Weights of a small mixture-of-experts language model, trained from scratch on English Wikipedia.
Training: a variant of Adam for the experts, 349M tokens.
Below are experts of layer 2 (counted from 0) of a mixture-of-experts language model. Rows are named router (the router's row for the expert), gate (a neuron's input weights, with its number), up (a neuron's input weights, with its number), down (a neuron's output weights, with its number) and show model dimensions 128-255. Each number is 200 + 40 x the weight over its row's rms, rounded and kept within 0 to 999.
After each expert's rows: a language model's description of what the expert responds to. This comes from a sample of Wikipedia text that the model never trained on.

# expert 35
router,153,221,133,205,232,137,153,205,222,103,216,264,198,181,154,214,133,210,226,172,179,190,246,275,204,156,145,186,225,178,206,256,219,196,222,230,182,164,206,187,202,199,204,195,182,138,211,251,221,148,184,130,156,232,246,245,241,166,136,141,146,137,176,230,274,208,245,217,235,225,231,239,223,193,224,157,208,196,186,155,223,150,173,168,233,166,130,267,205,183,157,144,252,123,140,206,122,168,223,191,107,174,167,131,176,204,248,183,188,185,250,220,177,219,221,253,164,258,188,115,176,189,221,127,246,178,232,223
gate0,143,190,170,166,196,207,156,232,245,207,244,193,151,156,235,233,178,186,244,256,251,205,210,165,160,228,178,198,171,186,213,191,259,214,241,287,234,200,183,220,90,198,161,171,229,218,135,193,208,183,115,164,288,176,292,268,239,178,246,157,162,214,170,133,239,197,232,178,194,245,247,222,214,178,130,156,290,280,134,151,115,218,250,207,215,175,174,154,240,215,187,215,235,242,291,207,213,277,243,191,163,243,255,142,145,192,210,226,197,283,171,173,232,234,185,254,188,242,178,211,187,206,224,195,215,217,238,249
up0,188,213,126,153,187,183,159,194,218,175,251,238,208,124,326,207,189,170,209,263,267,216,184,232,94,290,230,191,182,246,215,228,174,203,267,210,240,188,211,254,148,223,165,149,241,199,172,187,272,145,198,197,222,230,233,273,193,226,204,161,210,154,141,100,243,192,206,149,165,244,196,228,228,170,177,195,236,270,131,152,167,124,250,183,186,194,200,226,196,221,142,163,250,208,243,196,197,232,220,157,138,247,238,172,198,167,163,207,204,303,161,209,259,214,248,207,209,199,115,262,135,222,230,181,173,227,217,221
down0,298,191,217,205,133,175,181,211,148,235,175,148,139,207,231,204,309,157,169,204,167,265,206,237,273,203,246,241,194,255,168,208,168,200,219,173,226,206,210,202,254,156,222,192,140,208,246,225,228,184,219,229,226,246,200,221,201,238,222,203,162,213,155,199,228,151,219,192,235,184,142,226,213,199,164,134,241,183,146,164,254,185,228,220,152,194,119,218,153,130,222,206,115,221,257,168,186,168,169,164,205,209,140,215,107,190,226,179,239,194,199,162,191,126,160,227,199,156,250,199,224,175,93,229,206,177,217,217
It responds to: Word pieces ar, an and am inside words like radar, solar and Minaret, plus pipes and zeros in sports tables.

# expert 37
router,180,162,190,132,147,240,159,163,179,224,183,127,207,260,236,166,245,179,245,168,241,118,190,200,109,234,212,252,280,232,189,221,248,195,288,193,173,195,257,269,147,175,195,174,246,186,203,218,187,196,209,138,211,243,243,232,227,218,160,181,213,154,190,184,250,161,226,188,200,175,91,153,220,179,192,306,248,199,232,124,217,262,242,181,163,190,220,160,213,248,217,194,149,206,208,197,255,197,217,192,261,190,251,164,212,227,176,195,173,273,237,230,214,188,155,206,214,185,201,238,166,167,194,156,183,136,175,150
gate0,161,164,127,147,173,199,119,215,209,176,194,194,153,273,152,165,237,198,198,195,295,150,145,207,155,224,230,212,250,227,187,215,200,249,215,196,167,207,230,225,229,151,227,190,219,180,186,247,236,257,193,118,230,234,205,208,199,209,125,223,166,274,144,186,181,174,295,226,149,165,180,192,219,201,254,236,218,236,200,139,207,195,242,176,261,177,219,148,163,191,202,176,203,244,201,180,213,185,140,235,206,296,182,219,237,213,197,178,263,252,194,229,171,251,198,132,180,221,104,220,181,127,280,200,185,165,205,157
up0,165,218,183,160,216,127,209,172,174,205,150,211,198,203,258,164,188,169,170,207,178,234,211,180,186,124,224,264,216,203,115,164,165,160,140,196,253,275,182,194,183,235,276,231,193,219,206,236,290,203,165,139,256,163,219,155,197,259,231,186,142,203,179,225,158,193,245,190,196,214,185,220,237,129,201,244,272,225,214,188,175,223,227,223,203,255,210,193,205,164,220,242,212,194,252,208,216,222,191,206,138,253,194,268,256,224,233,248,242,212,141,172,241,227,179,167,254,219,202,184,132,147,269,236,188,193,154,167
down0,216,238,255,173,185,208,137,203,122,249,232,180,269,194,146,262,239,243,179,120,155,187,209,190,209,202,194,184,189,228,189,172,195,204,222,204,231,244,193,163,128,220,164,171,221,214,231,178,145,151,113,179,165,236,176,196,175,197,308,266,167,161,242,211,126,260,148,242,275,226,211,257,227,138,210,202,170,281,149,191,197,143,245,200,195,192,200,197,141,156,118,193,216,174,137,123,110,229,142,182,218,223,229,239,238,169,247,163,179,236,209,258,212,144,167,123,158,178,119,289,207,162,200,208,244,167,140,181
It responds to: Inner stems of longer words, such as duc in producer, writ, ific, lect, plus astronomy-table tokens such as JPL and MPC.

# expert 38
router,185,156,141,167,172,209,205,200,185,186,174,174,170,264,200,232,160,202,166,210,177,223,204,144,168,150,226,239,230,146,253,143,204,263,233,195,182,151,166,233,170,218,157,179,171,185,129,245,198,249,148,160,197,235,205,230,185,181,229,212,204,194,167,257,225,260,142,198,224,279,193,152,226,234,199,147,276,210,148,177,209,226,186,297,206,222,200,229,192,173,254,199,243,199,184,160,140,177,265,197,205,203,266,203,219,129,216,192,172,180,252,205,208,219,151,222,182,200,170,209,249,172,119,205,234,243,187,175
gate0,254,207,148,216,207,210,147,189,187,141,214,187,154,231,186,191,196,155,248,207,193,132,176,218,210,250,209,221,196,218,163,228,212,252,240,317,194,254,246,230,189,233,251,163,292,115,193,211,218,174,221,90,198,117,119,184,186,179,209,204,215,335,204,224,268,176,240,271,161,186,228,208,267,160,211,155,238,196,140,161,184,204,176,202,252,198,213,141,213,215,189,208,95,227,266,164,187,265,211,175,194,221,233,137,160,196,244,247,197,228,245,211,242,214,206,253,121,299,199,257,211,208,235,231,204,141,230,188
up0,164,223,281,146,243,197,214,202,195,284,217,180,262,156,185,189,198,241,181,151,189,210,254,202,188,210,102,224,186,199,206,262,219,222,240,190,229,157,174,150,197,240,142,110,144,217,182,183,252,240,188,240,215,196,213,144,155,219,188,195,155,156,252,156,133,144,148,216,189,264,187,199,180,255,140,147,191,114,231,174,205,228,245,221,184,182,184,227,154,194,219,176,252,204,115,215,245,197,175,214,198,186,217,280,158,156,182,201,231,152,200,194,181,185,267,142,215,162,172,159,185,189,130,194,155,214,221,240
down0,186,164,171,113,177,190,196,243,261,178,169,181,141,256,187,273,156,194,162,190,282,191,196,233,209,200,179,265,178,255,195,287,250,168,194,180,250,158,185,219,232,181,236,184,241,189,172,162,183,172,256,160,231,190,237,216,241,197,254,222,182,238,207,184,192,194,218,193,247,210,242,157,192,181,205,237,194,204,163,209,171,226,200,188,153,231,218,121,202,223,246,257,237,217,162,246,156,300,219,216,216,188,213,177,259,186,218,181,227,254,195,148,166,223,258,195,241,177,191,303,284,154,206,244,199,274,228,267
It responds to: Line breaks ending a sentence, list item or infobox field, especially before section headings, plus a few word pieces like sermon.

# expert 19
router,226,168,224,213,160,194,245,179,133,206,204,145,217,194,243,211,201,243,243,251,211,187,171,182,187,216,199,148,183,223,262,194,284,185,183,178,198,144,155,209,151,195,151,135,238,96,185,166,298,212,188,183,238,150,174,183,224,162,238,110,144,125,196,178,135,204,220,216,188,236,129,245,269,199,263,152,176,231,230,240,162,150,134,234,168,240,201,265,183,188,190,245,164,211,203,189,206,272,207,176,155,270,253,203,291,197,158,167,224,194,173,199,132,267,231,181,224,227,145,214,205,157,178,232,159,159,167,93
gate0,190,170,178,183,200,170,143,189,168,171,263,149,169,197,162,206,130,193,251,188,253,155,144,169,116,200,199,211,172,280,258,147,220,215,204,232,209,191,175,276,188,177,203,188,183,184,133,158,235,229,238,147,245,212,188,199,179,205,243,144,240,227,150,226,199,189,167,154,127,295,165,210,253,255,135,181,238,233,193,191,140,199,180,138,220,188,221,201,270,248,153,225,247,230,201,111,211,202,197,161,133,252,237,190,221,192,214,109,166,211,183,132,188,201,253,208,232,259,167,131,192,251,179,170,187,227,230,154
up0,179,130,184,204,253,160,216,173,168,175,298,195,176,192,180,223,156,169,190,201,261,197,75,211,93,211,190,244,161,236,259,136,191,228,131,233,226,194,164,189,143,172,177,223,203,245,186,188,179,177,258,141,171,143,216,207,163,198,275,204,192,179,163,225,189,171,220,167,111,209,225,287,241,247,145,181,249,217,185,194,163,175,194,140,273,199,218,206,223,266,124,239,246,199,171,145,180,140,244,201,153,214,190,204,217,215,142,201,203,199,158,232,219,244,229,190,249,184,229,118,206,237,199,204,138,191,231,134
down0,139,160,203,191,203,200,137,194,194,74,294,224,176,160,206,196,103,209,180,212,245,208,245,242,193,163,249,168,111,164,265,220,137,175,220,207,114,205,243,196,217,276,219,266,185,209,186,231,204,186,295,215,168,185,192,213,153,188,203,233,236,217,260,250,186,194,139,244,148,249,198,174,240,180,223,150,161,305,194,232,205,155,207,253,208,179,213,179,183,251,167,232,188,196,99,202,214,223,233,161,180,157,155,170,240,240,284,253,158,245,156,216,252,201,162,196,179,186,214,263,242,148,260,189,196,234,197,181
It responds to: Verbs and quantifiers after he, was or to in narrative prose, such as won, lost, help, use, hold, both, neither.

# expert 3
router,216,148,165,220,164,160,173,221,192,262,163,183,242,157,150,223,174,188,122,188,145,167,194,170,160,171,178,251,280,245,201,164,190,135,228,180,102,169,250,141,255,204,200,220,222,158,129,214,185,164,111,232,269,155,147,199,176,163,189,197,260,202,219,196,170,209,152,193,194,211,171,188,222,255,150,231,236,218,200,222,173,259,158,220,200,175,243,168,187,208,239,243,246,152,132,149,224,166,222,273,162,271,260,183,184,173,200,223,193,158,259,105,188,246,161,230,223,116,169,220,185,195,139,172,228,148,164,167
gate0,184,123,287,259,179,152,183,180,197,241,173,238,158,201,179,151,158,221,246,235,211,204,135,274,201,220,131,232,198,212,194,154,168,220,153,235,221,208,279,236,190,216,291,162,213,229,323,240,214,194,193,191,244,183,205,199,218,208,245,196,154,135,190,232,236,222,228,213,249,168,228,229,216,206,198,155,81,188,265,195,170,174,204,148,171,155,217,171,193,214,263,209,225,120,211,257,208,239,149,209,199,171,165,195,232,207,179,188,247,218,182,161,78,249,263,159,176,186,109,250,138,148,154,221,208,190,252,199
up0,160,282,217,242,183,84,201,261,181,165,207,227,189,209,163,173,182,230,293,225,233,239,128,226,180,200,117,230,202,192,193,207,179,258,138,285,206,170,217,252,233,174,306,204,249,99,278,210,202,217,231,240,190,165,153,238,200,194,276,173,188,123,185,150,225,216,215,215,269,235,189,255,191,214,175,219,119,157,247,226,253,122,175,212,144,210,256,177,148,156,185,302,220,132,148,222,181,241,171,197,181,194,208,200,194,169,199,181,211,131,208,152,204,218,191,174,171,257,165,275,167,261,144,171,234,144,218,198
down0,206,225,191,182,155,197,231,189,198,201,298,256,215,212,263,196,208,262,159,192,208,152,209,214,163,219,217,128,214,193,182,200,227,259,129,219,215,143,163,185,237,158,165,190,229,128,244,166,159,239,249,194,226,255,212,227,185,180,157,170,129,213,127,161,171,242,132,229,211,229,236,185,170,208,96,178,233,190,204,163,237,184,183,220,239,202,193,221,245,211,178,144,176,170,184,245,221,179,307,188,160,169,271,92,240,187,199,165,160,226,245,208,194,189,262,224,262,172,191,121,274,196,226,105,198,249,240,249
It responds to: Line breaks ending table rows or paragraphs, plus accented or unusual letter pieces inside foreign names, such as Už(horod), Uzb(ekistan), Nú(ñ)ez, Utt(arakhand).

# expert 55
router,217,200,169,207,175,82,230,209,171,182,180,147,206,153,147,272,206,194,141,168,120,244,169,249,231,241,190,258,215,192,214,209,132,238,214,211,255,260,195,232,190,180,149,162,237,234,226,225,169,184,229,183,183,137,277,186,256,152,185,190,264,150,195,168,247,239,255,199,195,203,171,190,227,134,265,175,248,265,149,117,249,167,168,178,196,210,143,175,207,239,191,227,163,237,230,236,232,216,186,229,210,251,248,166,216,166,254,155,225,211,227,198,192,217,207,216,204,219,229,217,189,196,200,167,223,264,139,172
gate0,302,151,163,125,181,205,158,160,258,173,275,256,196,195,214,188,219,199,207,217,216,212,192,160,200,248,215,116,222,146,130,128,238,246,208,179,194,196,226,193,235,197,201,269,164,249,176,204,236,221,137,210,204,151,130,179,233,215,175,209,157,229,277,230,238,176,159,166,221,127,239,174,227,236,207,174,249,177,253,239,128,223,212,211,245,207,220,254,213,249,270,230,141,191,200,186,217,181,171,194,278,179,192,135,250,184,181,200,144,193,176,215,211,185,255,165,175,192,168,169,252,174,232,198,216,146,273,135
up0,121,233,209,276,201,208,164,143,175,205,225,169,177,205,187,231,167,242,211,199,271,189,249,203,139,133,235,253,233,257,247,258,178,236,173,102,183,160,163,172,188,248,209,141,224,89,147,147,217,211,317,223,195,281,288,233,192,228,233,178,225,194,176,215,135,204,206,123,224,281,206,204,191,194,146,181,147,183,138,196,187,228,252,218,159,185,200,199,179,192,208,155,279,196,149,198,197,245,235,219,137,249,182,260,125,193,183,220,184,218,148,186,226,221,167,186,216,203,169,249,219,213,171,230,237,237,151,202
down0,232,132,171,192,219,207,176,190,205,172,253,212,167,227,165,241,219,182,235,196,201,175,145,188,210,161,195,218,211,191,273,253,129,294,262,225,159,214,170,207,199,271,162,150,225,215,176,235,134,133,141,194,269,211,135,228,191,140,199,200,222,206,190,250,207,213,228,186,159,182,233,220,210,212,193,210,168,220,190,225,211,199,160,209,199,245,231,264,183,176,206,186,165,179,126,323,201,154,145,256,118,223,242,187,232,189,209,192,167,218,245,195,251,179,188,202,147,163,253,202,265,181,189,214,299,280,252,204
It responds to: Mostly pipe separators between a row label and its value in wiki tables, such as Preceding station | or Popular vote |; also is, are, was.